{
  "n_layer": 8,
  "d_model": 384,
  "n_experts": 96,
  "experts_per_token": 2,
  "d_expert": 240,
  "d_shared_expert": 0,
  "activation": "tanh_gelu",
  "moe_layers": [1, 2, 3, 4, 5, 6, 7],
  "router_score": "sigmoid",
  "normalize_top_k": true,
  "routed_scale": 1.41,
  "balance_loss": 0.00153,
  "balance_bias": true,
  "router_cosine_scale": 20.0,
  "init_std_router": 0.0109,
  "lr_router": 0.0019,
  "n_head": 6,
  "n_kv_head": 6,
  "head_dim": 64,
  "vocab_size": 32000,
  "norm": "layernorm",
  "norm_place": "pre",
  "norm_eps": 1e-05,
  "positions": "learned",
  "qk_norm": false,
  "attn_scale": 0.125,
  "tie_embeddings": true,
  "parallel_block": false,
  "init": "normal",
  "init_std_qkv": 0.0206,
  "init_std_o": 0.00514,
  "init_std_up": 0.0206,
  "init_std_down": 0.00514,
  "optimizer": "muon_variant",
  "lr": 0.0109,
  "beta1": 0.95,
  "weight_decay": 0.064,
  "lr_head": 0.00669,
  "grad_clip": 2.0,
  "warmup_steps": 200,
  "schedule": "wsd",
  "decay_fraction": 0.773,
  "decay_shape": "linear",
  "final_lr_fraction": 0.0,
  "batch_tokens": 262144,
  "seq_len": 384,
  "doc_mask": true,
  "train_tokens": 721300000,
  "steps": 2752,
  "dataset": "wikipedia_en"
}
Below are experts of layer 4 (counted from 0) of a mixture-of-experts language model. Rows are named router (the router's row for the expert), up (a neuron's input weights, with its number), down (a neuron's output weights, with its number) and show model dimensions 64-127. Each number is 50 + 10 x the weight over its row's rms, rounded and kept within 0 to 99.
Before each expert's rows: a language model's description of what the expert responds to; "gets" lists some tokens that make up at least twice as much of what it gets as of all text. This comes from a sample of Wikipedia text that the model never trained on. Tokens count by the router's weight.

# expert 55
Description: Colons and semicolons. Colons after infobox field labels like Born, Language, Species, and semicolons separating values in compact result lists.
gets: ":", ";", ");", "):", ")", "\";"
router:61 53 48 44 65 44 43 60 37 47 53 53 46 47 50 50 51 33 48 64 63 66 52 68 68 65 37 58 51 29 42 39 35 54 46 36 48 60 42 37 46 43 55 47 54 38 54 56 47 50 36 48 47 42 50 51 60 34 58 57 52 52 54 58
up0:33 60 42 59 50 50 60 46 66 36 51 32 70 47 44 50 70 56 46 45 53 57 48 52 66 51 57 63 38 67 47 40 36 59 48 51 44 36 45 49 48 25 51 59 45 39 71 53 46 59 39 74 56 28 42 47 52 46 45 51 41 53 45 46
down0:61 61 42 66 52 52 41 67 39 47 49 62 71 54 60 31 49 61 59 53 61 74 22 42 42 46 28 48 65 55 43 45 51 45 67 43 57 52 54 50 65 35 64 32 55 58 48 54 54 52 67 69 60 53 65 56 36 46 71 58 55 52 41 55
up1:56 56 77 53 59 24 51 56 45 74 59 49 52 47 63 55 57 59 49 68 42 48 47 38 44 49 48 49 35 48 53 33 52 40 50 45 42 53 44 46 54 53 48 83 47 37 37 51 43 29 53 52 51 62 65 45 61 40 43 74 53 50 54 46
down1:50 51 58 58 34 44 41 57 72 60 49 50 51 44 41 37 40 36 54 41 56 46 54 57 49 58 45 44 44 45 44 74 39 48 56 42 62 48 58 19 59 45 43 39 53 45 47 45 72 53 31 49 56 40 59 68 59 39 45 59 49 34 61 48
up2:46 22 49 68 56 34 57 69 40 50 46 51 53 56 68 47 46 50 71 35 69 57 50 42 50 41 37 37 49 34 30 38 38 56 67 50 49 50 49 45 61 42 47 61 53 38 52 67 61 50 49 43 49 46 68 62 63 65 31 51 47 48 59 36
down2:50 61 62 22 43 39 44 47 58 59 41 55 36 54 44 51 56 47 37 41 57 35 44 54 47 49 29 42 47 64 55 58 31 52 41 40 47 51 45 54 56 67 67 41 48 53 40 49 44 43 60 50 46 33 43 53 43 47 66 68 43 44 36 44
up3:40 48 49 66 52 56 56 56 60 37 54 34 38 52 41 64 70 52 69 42 33 59 64 56 49 48 32 50 51 42 56 42 60 42 49 41 66 58 45 39 55 42 70 51 46 24 67 47 53 61 64 45 43 44 50 47 42 51 64 59 46 45 57 44
down3:49 56 44 48 33 52 59 38 50 25 50 54 56 60 48 47 55 54 57 57 51 43 45 47 62 59 44 38 36 45 50 46 64 51 49 44 53 56 43 56 56 55 56 53 58 46 56 61 44 40 55 55 50 64 39 59 34 51 34 42 37 47 48 43
up4:43 60 35 70 54 56 48 38 53 22 52 60 60 52 68 65 61 56 45 42 56 60 57 58 39 61 51 20 61 45 38 56 67 61 46 42 41 51 25 53 57 51 58 46 40 41 47 46 53 52 48 51 50 48 54 58 30 46 40 41 54 45 69 39
down4:51 37 51 52 40 55 31 62 51 53 41 38 55 58 49 40 62 63 62 54 57 55 29 48 70 42 39 19 46 58 46 52 59 61 60 47 51 38 55 41 62 67 71 47 45 40 69 52 62 36 63 49 45 46 48 65 73 62 45 40 55 51 36 42
up5:33 43 63 51 39 29 31 48 72 28 49 49 54 50 52 41 58 38 51 64 60 45 59 63 44 80 70 65 47 66 56 48 43 53 40 43 50 33 37 70 57 77 45 62 52 64 44 41 65 52 42 55 67 42 41 53 54 44 52 66 50 48 43 54
down5:50 47 57 69 60 49 52 41 49 53 48 47 52 42 61 52 33 37 63 37 49 56 52 58 51 43 47 62 63 34 55 29 53 40 57 34 49 31 56 44 47 39 51 56 58 41 48 58 52 71 44 41 61 45 54 51 29 34 58 62 55 64 40 57
up6:37 22 58 56 57 59 48 37 64 49 43 69 44 47 57 28 57 51 46 28 53 40 50 48 49 50 45 59 52 51 63 61 46 52 53 45 36 57 53 40 57 58 58 43 49 53 63 68 36 47 49 58 53 51 50 55 61 43 46 58 27 51 46 48
down6:66 46 35 50 47 45 40 50 41 51 63 59 61 44 44 58 59 59 47 52 65 47 61 52 40 60 46 60 48 64 62 38 55 47 51 66 48 63 55 55 50 50 37 45 41 50 56 51 44 35 56 58 48 33 56 52 45 35 65 47 64 52 37 41
up7:65 53 17 43 37 49 59 58 46 26 70 59 60 54 43 55 46 66 51 43 58 58 57 49 72 58 57 43 40 29 45 47 35 47 38 46 54 47 53 60 52 49 37 55 75 63 40 44 44 63 44 66 40 46 67 38 51 61 38 47 59 57 50 55
down7:47 69 55 32 39 48 44 56 55 64 42 74 47 56 69 51 44 45 37 45 56 33 57 58 48 79 54 59 36 53 73 46 37 45 58 51 35 41 58 65 48 53 45 54 60 52 35 48 55 40 55 67 41 56 50 44 54 45 44 46 50 64 70 71
up8:27 45 31 49 49 40 45 65 43 40 53 63 65 84 52 58 40 49 43 51 48 42 37 59 29 36 48 42 74 34 63 57 56 55 40 52 59 55 66 56 35 34 77 42 59 41 52 49 56 36 37 58 55 60 43 37 35 46 55 47 40 45 44 39
down8:51 39 44 67 41 57 51 60 51 55 49 38 52 42 52 50 34 44 48 58 49 45 30 52 54 58 35 52 55 47 59 36 44 45 46 54 33 42 48 39 54 55 45 48 47 42 49 60 37 53 63 41 55 51 32 47 42 60 48 67 51 55 53 45
up9:46 44 59 37 46 38 36 49 64 58 36 70 43 63 50 66 52 40 42 36 52 68 53 43 41 63 63 51 55 30 40 51 47 44 52 36 52 56 43 49 44 46 38 68 54 42 52 56 48 52 44 43 71 54 52 70 45 49 42 46 41 45 53 46
down9:37 53 37 47 53 50 51 42 43 59 60 54 43 35 54 51 45 39 56 37 58 54 42 49 39 56 49 55 73 56 57 45 50 35 43 52 43 68 48 46 41 40 61 54 47 66 41 60 57 37 54 66 57 45 43 55 53 64 52 61 48 69 35 53
up10:45 35 36 54 46 44 56 44 40 60 58 63 32 50 53 65 43 54 38 52 47 49 48 48 45 47 39 48 41 54 38 46 52 62 41 41 46 55 34 46 62 64 51 44 31 60 52 51 49 46 53 38 42 49 54 50 48 71 36 65 56 42 53 51
down10:49 52 46 36 36 51 39 53 55 54 63 56 56 64 36 45 43 45 53 45 25 50 58 45 49 41 39 53 51 62 70 56 42 32 71 50 59 52 58 60 43 66 51 65 63 50 39 51 57 32 57 33 41 64 66 53 47 48 44 45 48 30 51 52
up11:42 49 56 59 42 50 53 45 44 52 52 45 58 52 50 40 59 24 54 64 43 45 69 60 52 55 35 41 50 60 62 35 49 50 52 48 50 48 42 42 46 54 51 55 53 32 50 43 47 45 52 50 50 55 46 54 34 66 76 51 40 59 54 59
down11:48 47 42 38 32 55 61 35 55 34 67 49 39 52 44 38 49 29 46 45 62 49 60 50 51 45 64 56 43 64 36 59 41 32 55 53 59 60 51 70 35 45 51 52 34 51 63 49 56 32 47 47 42 56 56 68 40 43 53 52 72 60 47 68

# expert 59
Description: Sentence-final periods. Periods ending sentences, including merged forms like )., "., and years like 2010., before a new sentence or line.
gets: ".", ").", "\".", ".\"", " 2018.", " 2010."
router:53 67 44 48 44 64 52 56 43 37 49 49 35 53 54 64 58 37 47 63 50 55 53 48 48 46 33 59 49 44 37 39 44 67 41 51 38 34 33 51 51 43 44 55 48 45 36 40 25 46 37 40 45 41 50 55 61 50 58 46 33 48 42 42
up0:38 52 48 51 45 38 40 50 65 44 65 38 52 46 47 49 40 61 58 48 42 26 38 42 39 47 50 27 64 48 53 68 42 63 50 33 41 51 32 51 54 29 39 67 66 48 58 47 48 58 43 51 41 33 35 57 58 67 49 52 47 49 43 34
down0:26 60 49 41 43 42 48 51 54 63 46 76 65 53 50 56 69 64 58 67 50 48 50 53 37 50 51 39 51 64 64 64 44 46 37 57 39 39 50 43 59 54 57 46 58 54 40 43 58 45 50 68 61 60 59 47 35 63 51 44 70 75 43 50
up1:43 63 42 30 45 44 54 43 52 54 47 30 50 47 45 47 51 47 28 54 48 51 43 42 56 49 55 62 37 41 43 50 66 45 48 47 63 67 30 54 44 50 51 60 57 57 56 50 54 53 68 52 34 62 59 50 65 48 60 73 35 40 38 50
down1:60 52 43 59 52 63 46 38 48 36 57 46 58 57 57 52 39 40 68 53 69 45 49 58 57 42 50 67 43 41 51 41 65 48 51 49 46 37 52 42 27 45 57 39 49 46 50 57 67 57 53 53 37 53 65 31 56 52 69 46 51 55 46 55
up2:46 43 54 55 45 63 51 37 40 42 70 39 52 49 40 74 28 50 57 23 45 53 34 41 58 39 57 58 52 54 40 51 45 40 52 32 38 67 57 42 39 61 65 38 33 61 48 51 65 24 55 61 53 53 60 41 51 48 43 44 44 66 63 67
down2:55 44 47 49 47 48 51 45 71 40 34 45 36 38 48 39 66 43 58 63 54 61 47 38 64 27 32 52 66 34 43 55 63 55 60 64 55 34 62 49 56 56 41 67 61 60 35 44 62 46 44 40 54 51 52 54 55 38 59 61 60 43 40 43
up3:43 45 35 59 46 40 61 49 44 47 52 52 40 53 60 63 41 53 69 34 25 58 45 50 56 60 44 46 46 58 52 54 35 40 42 50 39 54 47 56 66 32 55 44 61 53 59 53 23 51 46 53 39 68 41 55 51 55 69 40 37 71 60 50
down3:48 65 61 64 47 64 42 50 27 66 48 68 47 37 52 43 51 62 58 54 39 38 38 33 53 43 55 59 37 62 39 43 48 62 37 54 40 33 24 57 54 57 26 40 57 50 59 60 46 34 49 54 38 48 45 55 66 57 56 64 63 48 58 63
up4:37 48 54 63 55 66 53 59 46 55 37 58 53 49 54 47 58 62 51 62 49 34 50 56 45 47 42 66 46 48 43 36 46 65 55 56 49 40 49 58 49 37 45 52 54 63 38 42 53 60 56 52 66 44 72 59 40 40 28 36 59 53 47 54
down4:52 53 48 50 68 40 61 53 50 47 65 35 40 59 57 48 61 44 42 55 45 40 41 49 24 42 61 37 45 53 54 57 45 46 49 35 63 63 44 52 48 66 45 51 55 32 56 61 67 41 45 42 43 45 34 67 58 52 89 47 60 50 42 64
up5:33 59 48 61 73 43 30 50 50 54 32 38 49 33 48 56 60 40 52 59 60 51 66 70 73 47 37 44 38 27 56 57 52 65 48 42 62 56 23 46 53 46 61 50 46 39 60 40 51 39 44 43 57 42 46 40 62 20 46 59 38 51 50 56
down5:66 32 43 50 53 38 80 37 52 65 43 73 59 61 53 62 45 56 52 40 45 41 40 35 48 46 49 56 61 61 39 49 42 42 54 35 51 49 63 38 41 60 58 62 40 50 53 69 61 66 57 64 58 46 42 46 61 44 46 48 56 64 52 38
up6:52 38 53 41 25 53 50 49 29 58 60 38 42 64 51 30 60 55 41 49 62 46 45 66 44 43 53 64 62 44 55 54 52 50 50 45 47 48 50 59 55 53 35 54 45 54 55 47 50 48 42 52 56 53 58 48 50 46 64 58 35 61 59 40
down6:54 52 60 64 50 57 45 48 67 56 36 74 49 33 63 56 32 50 70 47 46 30 54 59 52 48 52 74 39 52 78 33 46 53 55 45 55 47 58 48 51 46 33 41 30 45 46 48 61 54 46 78 32 28 49 43 55 54 66 58 48 54 59 67
up7:30 35 57 49 49 38 57 66 51 37 42 35 41 39 45 60 38 38 51 43 63 46 50 50 47 51 50 63 38 48 36 34 47 49 43 49 51 37 52 39 49 35 38 40 46 40 53 60 53 70 65 45 67 44 50 41 60 55 49 43 53 77 56 62
down7:44 34 46 45 49 43 48 45 49 54 59 66 56 51 50 43 41 48 31 48 30 49 50 57 57 74 59 48 46 48 54 36 64 56 37 37 56 47 48 52 52 54 42 56 36 51 52 40 54 45 67 39 48 47 61 47 37 58 52 52 40 66 44 34
up8:67 44 53 54 39 56 42 52 45 52 52 38 49 45 47 34 67 62 39 49 29 63 49 39 43 48 37 67 47 52 48 57 47 49 52 54 65 53 43 45 48 35 40 57 51 36 34 60 63 51 53 40 42 32 46 50 43 54 54 47 34 55 47 32
down8:49 43 55 44 41 58 41 60 30 40 48 60 57 40 54 46 43 66 51 48 62 60 38 52 46 62 43 60 53 39 54 44 31 38 58 55 58 53 52 44 57 27 37 53 47 62 48 56 63 51 47 71 40 53 69 43 51 46 51 59 62 56 78 37
up9:47 45 30 59 45 44 34 50 54 58 46 41 52 49 47 62 48 36 49 61 51 71 39 50 34 56 51 34 54 57 52 52 48 56 42 43 51 66 48 26 59 43 48 53 53 68 51 35 63 37 49 55 58 40 56 50 55 56 43 47 28 64 48 48
down9:50 67 50 36 46 67 54 57 34 35 48 52 51 56 37 64 55 53 63 41 62 39 65 37 67 46 60 60 57 67 70 59 36 26 45 48 49 36 54 33 53 59 45 30 50 51 61 63 35 51 48 55 50 58 50 41 52 45 65 57 60 43 39 58
up10:74 34 41 59 43 62 44 42 50 58 50 37 37 39 54 47 42 46 49 51 48 44 60 51 57 55 40 47 47 64 49 47 60 38 45 54 47 50 55 53 38 41 34 24 63 37 52 49 54 69 45 44 48 50 54 67 62 44 41 55 53 45 49 55
down10:52 67 60 73 52 59 65 28 52 47 52 47 44 51 54 39 50 51 48 39 75 65 43 51 59 52 29 50 51 57 40 52 67 62 54 61 47 37 51 39 59 29 54 54 32 49 64 42 51 60 65 66 53 50 35 54 56 48 50 37 59 50 61 37
up11:65 46 44 55 43 46 37 48 51 59 60 53 42 55 53 67 50 40 34 68 52 63 52 45 50 34 59 43 41 57 62 58 44 43 56 57 54 46 54 46 34 45 50 68 43 45 57 52 59 62 58 28 53 60 54 45 41 43 49 61 44 21 38 48
down11:42 32 48 57 40 48 46 35 51 37 40 50 62 51 59 60 59 21 57 43 45 47 34 69 42 53 42 48 42 52 50 66 57 52 45 35 48 51 44 38 53 57 51 47 52 49 51 46 48 48 51 53 45 41 52 48 40 36 54 44 62 59 61 54

# expert 21
Description: Elections, offices, medals. Party names, vote counts and totals in election result tables, verbs like served, held, elected, competed, and medal words like Gold, Bronze.
gets: " Party", " served", " election", " Democratic", " held", " %"
router:55 56 50 32 50 57 58 53 37 48 55 73 60 44 57 63 56 45 49 52 54 55 65 63 67 41 26 53 45 43 44 47 54 56 53 53 48 36 53 59 71 41 57 51 51 48 41 58 52 47 51 36 59 51 53 44 49 64 33 51 45 50 37 61
up0:67 46 61 39 53 27 41 66 51 53 55 63 53 56 40 66 46 31 54 34 46 53 41 56 59 49 62 50 69 44 54 57 41 38 65 48 47 54 39 43 62 59 64 47 59 55 39 41 62 44 67 48 29 44 48 31 35 31 46 65 41 43 39 47
down0:48 34 50 51 30 61 55 36 68 54 29 54 41 53 56 60 47 55 58 44 45 57 61 48 54 53 63 52 36 37 59 37 46 64 68 51 51 75 40 49 54 51 46 48 39 60 61 49 49 39 39 33 43 51 45 60 40 28 58 52 62 38 47 29
up1:53 50 46 51 60 58 25 53 54 40 55 36 42 34 61 45 55 43 24 38 42 53 49 61 62 40 52 51 53 47 49 46 43 51 37 55 78 50 49 37 35 38 48 49 39 51 57 47 53 49 36 28 56 52 42 44 51 44 48 38 45 58 52 60
down1:62 54 43 45 46 37 57 43 50 65 31 62 29 54 34 53 42 45 48 65 46 46 32 68 68 45 56 42 46 56 39 41 58 49 43 34 45 50 64 51 53 61 61 61 24 57 45 54 30 37 56 45 50 45 60 59 56 58 62 47 37 33 64 31
up2:24 50 54 39 45 46 54 45 63 41 42 25 59 43 50 69 38 51 37 64 55 51 31 37 63 55 48 57 39 62 52 41 61 42 54 59 60 56 31 54 50 59 63 49 45 40 55 37 60 53 26 58 45 56 51 56 51 51 52 62 60 39 53 51
down2:34 44 39 50 50 53 52 59 60 55 40 40 55 35 52 57 63 47 51 50 49 68 47 44 68 57 48 52 49 51 38 36 54 54 61 48 42 51 50 57 69 45 42 42 54 46 42 24 54 60 55 53 46 44 37 33 45 54 43 54 66 55 49 31
up3:49 44 38 55 42 53 56 42 57 32 51 47 52 39 45 53 46 24 57 48 44 37 36 37 23 65 59 50 56 53 58 48 49 42 35 48 44 68 29 56 56 29 47 55 35 64 53 62 63 44 49 21 68 41 45 47 34 41 53 47 49 54 62 48
down3:60 43 40 52 49 47 54 59 52 48 43 46 60 77 47 46 60 43 73 31 47 33 41 52 60 35 67 59 64 66 31 49 50 63 51 47 25 49 53 49 47 26 40 53 51 49 48 51 76 54 56 35 57 51 56 53 51 31 50 48 54 51 54 50
up4:48 52 52 42 51 47 47 52 58 47 49 53 64 68 46 38 48 36 58 46 62 56 36 53 56 53 30 33 42 48 33 68 42 57 67 60 43 41 53 55 53 69 46 29 49 40 56 55 48 72 56 56 37 38 46 51 47 61 62 50 62 56 39 37
down4:46 44 54 52 37 49 66 61 35 20 72 45 43 54 48 47 57 41 34 60 56 61 66 59 49 62 58 73 56 51 61 64 40 40 50 48 65 62 38 66 46 40 66 35 70 59 61 50 49 44 46 41 55 36 52 42 47 44 44 47 52 52 31 56
up5:59 46 58 48 60 57 61 66 56 51 47 67 69 54 35 60 23 34 43 44 45 57 49 61 67 57 52 66 45 35 58 47 45 34 46 48 46 54 57 61 33 38 39 42 57 57 38 55 52 58 43 57 48 44 42 67 57 45 49 57 45 42 56 42
down5:56 45 59 66 36 43 46 23 49 64 41 44 61 66 62 46 38 49 42 46 41 46 48 65 54 58 62 53 63 57 59 55 40 40 53 63 54 44 47 51 46 38 63 41 38 35 58 31 62 46 61 58 40 41 45 42 39 53 49 43 39 42 55 46
up6:61 50 24 53 51 38 58 30 36 47 56 54 43 59 43 63 68 48 50 62 68 48 49 39 54 62 55 74 46 63 53 46 52 52 28 57 44 45 61 47 37 46 42 46 47 30 41 57 52 57 59 38 57 50 59 60 59 53 79 42 46 49 47 36
down6:56 49 56 50 42 39 37 47 46 51 28 41 56 48 49 47 48 55 34 61 58 52 41 57 52 62 73 47 41 57 53 56 40 63 21 56 63 56 41 42 53 61 35 56 49 38 47 62 45 49 48 45 45 42 53 38 71 41 68 40 55 52 35 52
up7:48 46 39 50 71 37 42 47 55 41 42 51 43 53 40 57 50 42 55 52 43 64 69 51 61 65 44 26 53 57 42 49 48 42 51 49 52 43 49 54 42 55 53 48 50 50 43 49 55 55 44 51 55 45 46 47 53 50 50 66 50 60 47 57
down7:54 49 42 54 54 57 38 51 43 48 55 37 62 55 43 60 47 47 54 57 54 49 58 50 66 53 46 54 42 56 48 66 52 61 54 51 46 44 48 29 47 51 48 63 75 29 58 39 43 63 55 30 43 31 46 48 45 50 63 38 56 48 58 46
up8:65 55 47 53 39 42 36 45 46 42 55 59 50 38 63 61 60 57 50 52 59 57 41 37 54 43 50 38 55 39 54 54 64 33 42 63 57 53 46 48 53 37 70 58 45 38 61 49 59 59 36 47 55 45 65 39 52 39 44 38 41 45 50 47
down8:38 31 56 48 57 46 47 76 25 45 52 47 55 19 46 54 60 53 47 48 32 48 47 57 68 38 45 39 52 59 43 43 49 49 39 57 55 51 61 39 56 50 57 40 38 44 44 49 46 46 31 43 63 70 53 49 60 51 48 52 56 59 49 43
up9:55 62 54 35 59 57 60 53 51 40 54 32 31 52 56 37 66 43 38 36 52 60 57 71 46 37 47 62 55 37 57 55 72 51 46 71 43 49 47 54 32 57 59 51 44 43 59 57 48 39 36 63 57 48 48 42 57 52 35 37 57 28 60 49
down9:60 51 54 25 58 32 34 52 37 62 54 49 60 49 52 40 43 55 60 68 54 79 59 48 58 42 51 55 51 54 40 42 51 53 57 49 67 49 41 40 37 49 42 63 49 59 39 48 61 49 49 33 46 53 44 70 59 42 43 68 73 63 47 42
up10:51 60 55 46 48 51 45 46 54 46 61 52 49 51 49 46 41 43 40 50 52 58 54 61 58 39 62 50 58 51 50 32 45 51 52 35 43 41 52 50 74 28 48 44 56 53 43 32 67 58 54 49 46 34 60 49 56 54 39 41 47 33 44 50
down10:55 45 52 77 55 38 64 27 55 39 48 46 49 47 57 51 60 53 54 53 50 35 50 28 31 56 57 49 52 60 64 42 38 41 41 70 68 75 44 67 57 69 43 39 49 50 51 53 53 46 48 52 54 74 48 65 54 25 47 50 61 58 54 38
up11:42 49 58 32 29 53 40 57 47 67 49 49 34 57 64 50 42 55 30 38 60 54 50 59 61 51 42 49 47 48 56 38 49 51 49 52 33 52 55 34 53 57 47 59 49 38 40 45 36 43 46 55 56 50 50 38 50 47 50 50 37 61 40 42
down11:51 43 43 28 50 49 54 31 28 51 54 56 51 44 48 53 58 54 47 67 52 38 51 43 52 31 46 52 54 51 40 60 52 36 58 40 67 42 38 57 47 43 64 50 50 39 29 33 49 63 68 72 51 51 68 51 27 58 38 63 45 56 64 50

# expert 23
Description: Month names. Month names in dates, after in, on or a day number and before a year, like In May 2023.
gets: " May", " March", " June", " August", " October", " January"
router:47 62 33 33 52 50 63 56 29 37 43 44 59 62 64 55 62 41 62 44 61 33 53 56 58 65 51 57 55 51 55 35 49 61 57 52 33 48 44 48 49 60 51 42 54 51 63 52 37 35 48 54 61 34 43 49 72 49 48 40 41 40 46 25
up0:45 85 57 41 70 45 61 62 60 59 47 74 52 33 23 42 57 56 56 44 61 64 27 75 50 52 76 41 36 47 43 49 41 51 61 63 40 63 47 57 57 54 43 43 60 28 41 61 40 62 53 60 53 48 52 49 68 55 58 49 56 51 41 50
down0:50 55 54 42 37 40 37 49 47 59 46 60 54 85 49 42 62 29 38 41 55 59 58 56 52 40 61 61 63 69 64 54 44 64 60 35 51 45 41 59 57 47 57 63 37 55 52 41 59 64 42 52 53 73 53 57 34 56 31 49 52 59 53 52
up1:58 53 79 36 53 52 54 68 47 47 46 55 54 49 49 75 60 39 65 46 69 58 40 53 43 55 51 53 54 49 50 57 54 54 25 51 47 50 55 49 33 51 58 45 41 57 64 52 36 70 70 35 53 82 47 65 54 65 48 45 41 42 33 56
down1:54 58 42 61 61 54 50 35 69 28 61 48 44 49 59 51 58 48 52 49 44 43 50 49 36 66 43 34 48 32 47 20 54 57 48 42 59 58 56 67 53 39 58 52 43 60 35 44 65 35 36 66 40 47 50 61 67 58 56 47 49 51 44 37
up2:60 50 64 42 56 48 42 57 64 58 40 59 42 63 48 50 35 58 47 56 58 44 36 52 54 60 50 43 54 44 40 55 67 59 48 66 59 42 48 55 46 51 47 56 61 40 39 41 30 60 39 50 36 46 58 59 63 49 38 36 31 37 55 63
down2:41 26 47 58 28 52 60 60 33 60 60 54 50 54 57 62 58 57 47 36 53 43 47 22 68 48 46 44 55 46 71 58 34 67 48 49 46 45 25 56 77 58 62 50 44 58 56 65 62 53 52 49 42 42 50 56 52 59 60 55 77 48 60 29
up3:52 56 35 43 56 53 62 54 33 73 67 45 41 41 46 50 48 62 78 50 35 62 44 60 41 50 36 42 46 42 52 51 41 59 72 49 29 60 53 54 50 57 32 61 59 47 55 51 40 47 39 52 45 42 61 41 53 46 49 56 41 49 44 30
down3:35 52 68 57 38 46 39 60 39 57 63 40 29 36 57 42 48 58 53 63 66 51 46 37 46 64 62 60 42 42 47 44 51 48 47 38 62 46 51 45 58 45 50 60 35 74 27 67 49 55 52 50 49 58 42 36 50 43 43 47 63 55 48 62
up4:56 64 49 43 58 63 58 44 54 43 56 40 51 53 38 41 47 35 52 33 50 42 49 59 46 47 45 48 45 35 52 48 25 40 58 53 57 49 42 60 73 47 42 34 32 39 47 43 50 42 60 33 47 34 33 55 54 46 42 51 41 50 34 61
down4:58 23 42 29 42 57 60 50 60 41 36 59 51 48 63 51 54 53 59 33 47 59 44 54 39 54 44 67 44 64 57 49 40 50 57 62 42 50 57 50 58 59 45 57 49 55 60 40 49 39 50 44 47 46 49 60 50 59 34 42 57 38 63 53
up5:57 28 49 59 48 39 49 61 34 58 49 62 58 59 53 62 44 41 45 51 64 49 52 49 55 61 48 56 49 46 53 42 68 71 61 57 81 55 49 47 34 49 54 64 44 53 46 54 55 40 48 62 44 50 53 59 48 40 51 45 42 27 45 61
down5:61 56 40 60 53 31 52 49 61 52 32 45 46 70 48 61 64 56 58 38 54 56 32 51 64 23 39 49 50 66 38 50 60 45 50 52 55 39 38 37 43 28 40 64 60 43 46 68 51 46 55 40 72 49 44 52 38 50 61 59 34 63 55 57
up6:38 56 64 48 42 65 41 30 50 33 37 40 54 48 40 50 38 41 43 64 46 49 60 51 53 36 47 54 57 48 55 57 39 61 64 47 62 53 35 47 37 41 64 54 45 58 68 46 43 54 55 41 50 60 55 45 34 49 49 40 42 56 55 55
down6:54 63 56 51 46 49 61 41 37 53 61 46 49 52 54 28 39 44 35 46 42 48 48 49 49 46 48 48 56 49 52 38 51 43 57 51 53 47 62 63 47 59 47 49 34 41 49 52 48 35 48 38 58 42 39 62 44 81 59 40 43 34 39 52
up7:41 45 42 51 61 64 66 58 42 36 57 52 41 33 49 53 44 73 62 57 44 44 40 65 48 53 53 53 41 59 51 45 55 29 44 39 49 51 54 46 47 39 42 56 65 52 36 48 34 45 40 50 43 56 46 35 50 51 56 35 43 39 49 37
down7:68 62 47 57 31 51 44 48 31 62 43 46 89 66 51 33 52 54 49 52 43 61 49 47 42 47 51 58 49 51 71 53 77 46 48 60 32 46 56 52 58 51 38 50 73 54 48 61 42 45 40 42 47 40 48 48 57 36 69 36 61 46 31 53
up8:39 58 53 48 58 57 42 45 61 60 54 50 59 34 57 59 48 31 56 45 53 48 42 56 60 51 45 58 56 48 71 39 56 38 46 58 39 55 50 43 52 45 48 35 47 45 46 72 53 49 38 53 30 60 79 52 72 54 70 32 61 49 35 34
down8:40 29 48 52 50 42 46 60 59 40 40 55 55 36 44 43 34 61 41 55 67 66 34 49 59 60 51 49 60 37 47 57 37 69 42 39 46 42 66 61 49 49 55 35 67 51 46 60 47 53 59 53 46 62 42 32 52 52 22 58 54 53 38 44
up9:46 41 48 55 56 58 45 59 48 50 46 54 51 46 45 66 62 52 37 61 37 54 46 34 39 52 75 40 47 43 53 35 56 34 30 28 45 38 38 51 63 43 64 62 48 63 55 50 52 44 42 44 49 60 52 52 41 40 65 45 51 25 48 73
down9:64 61 53 61 62 52 39 58 57 53 62 24 49 40 49 64 50 42 47 42 52 34 56 49 38 44 59 35 44 59 49 59 60 48 46 56 52 40 37 52 39 47 36 62 49 37 52 54 40 44 41 44 19 37 54 52 56 53 56 37 41 40 49 46
up10:52 62 63 48 60 62 82 39 63 55 50 41 53 37 57 57 53 43 51 66 39 53 45 33 69 41 39 46 44 49 38 33 44 44 49 41 63 33 42 62 27 45 56 50 58 39 61 41 42 56 36 38 51 28 46 55 45 49 23 56 49 41 53 53
down10:37 45 51 58 52 52 46 63 56 54 63 50 33 47 40 56 57 58 42 69 51 33 77 44 29 47 42 65 47 40 49 45 43 51 30 47 41 44 40 37 40 40 48 53 67 59 55 62 40 40 37 44 55 54 37 46 50 38 62 31 53 61 59 64
up11:53 39 63 49 43 30 38 43 59 53 48 59 58 55 43 53 46 67 56 46 31 25 34 43 48 65 52 65 48 42 53 41 55 60 47 56 47 45 45 36 62 42 57 51 25 38 42 53 54 58 43 37 62 49 52 48 50 54 42 30 39 50 38 42
down11:52 58 51 46 34 39 61 44 36 52 44 66 42 45 30 39 43 54 43 32 58 72 29 62 70 53 52 48 50 47 50 47 45 52 58 64 60 56 57 46 41 46 60 49 52 34 67 71 52 55 54 38 49 53 50 47 59 31 39 46 39 60 42 61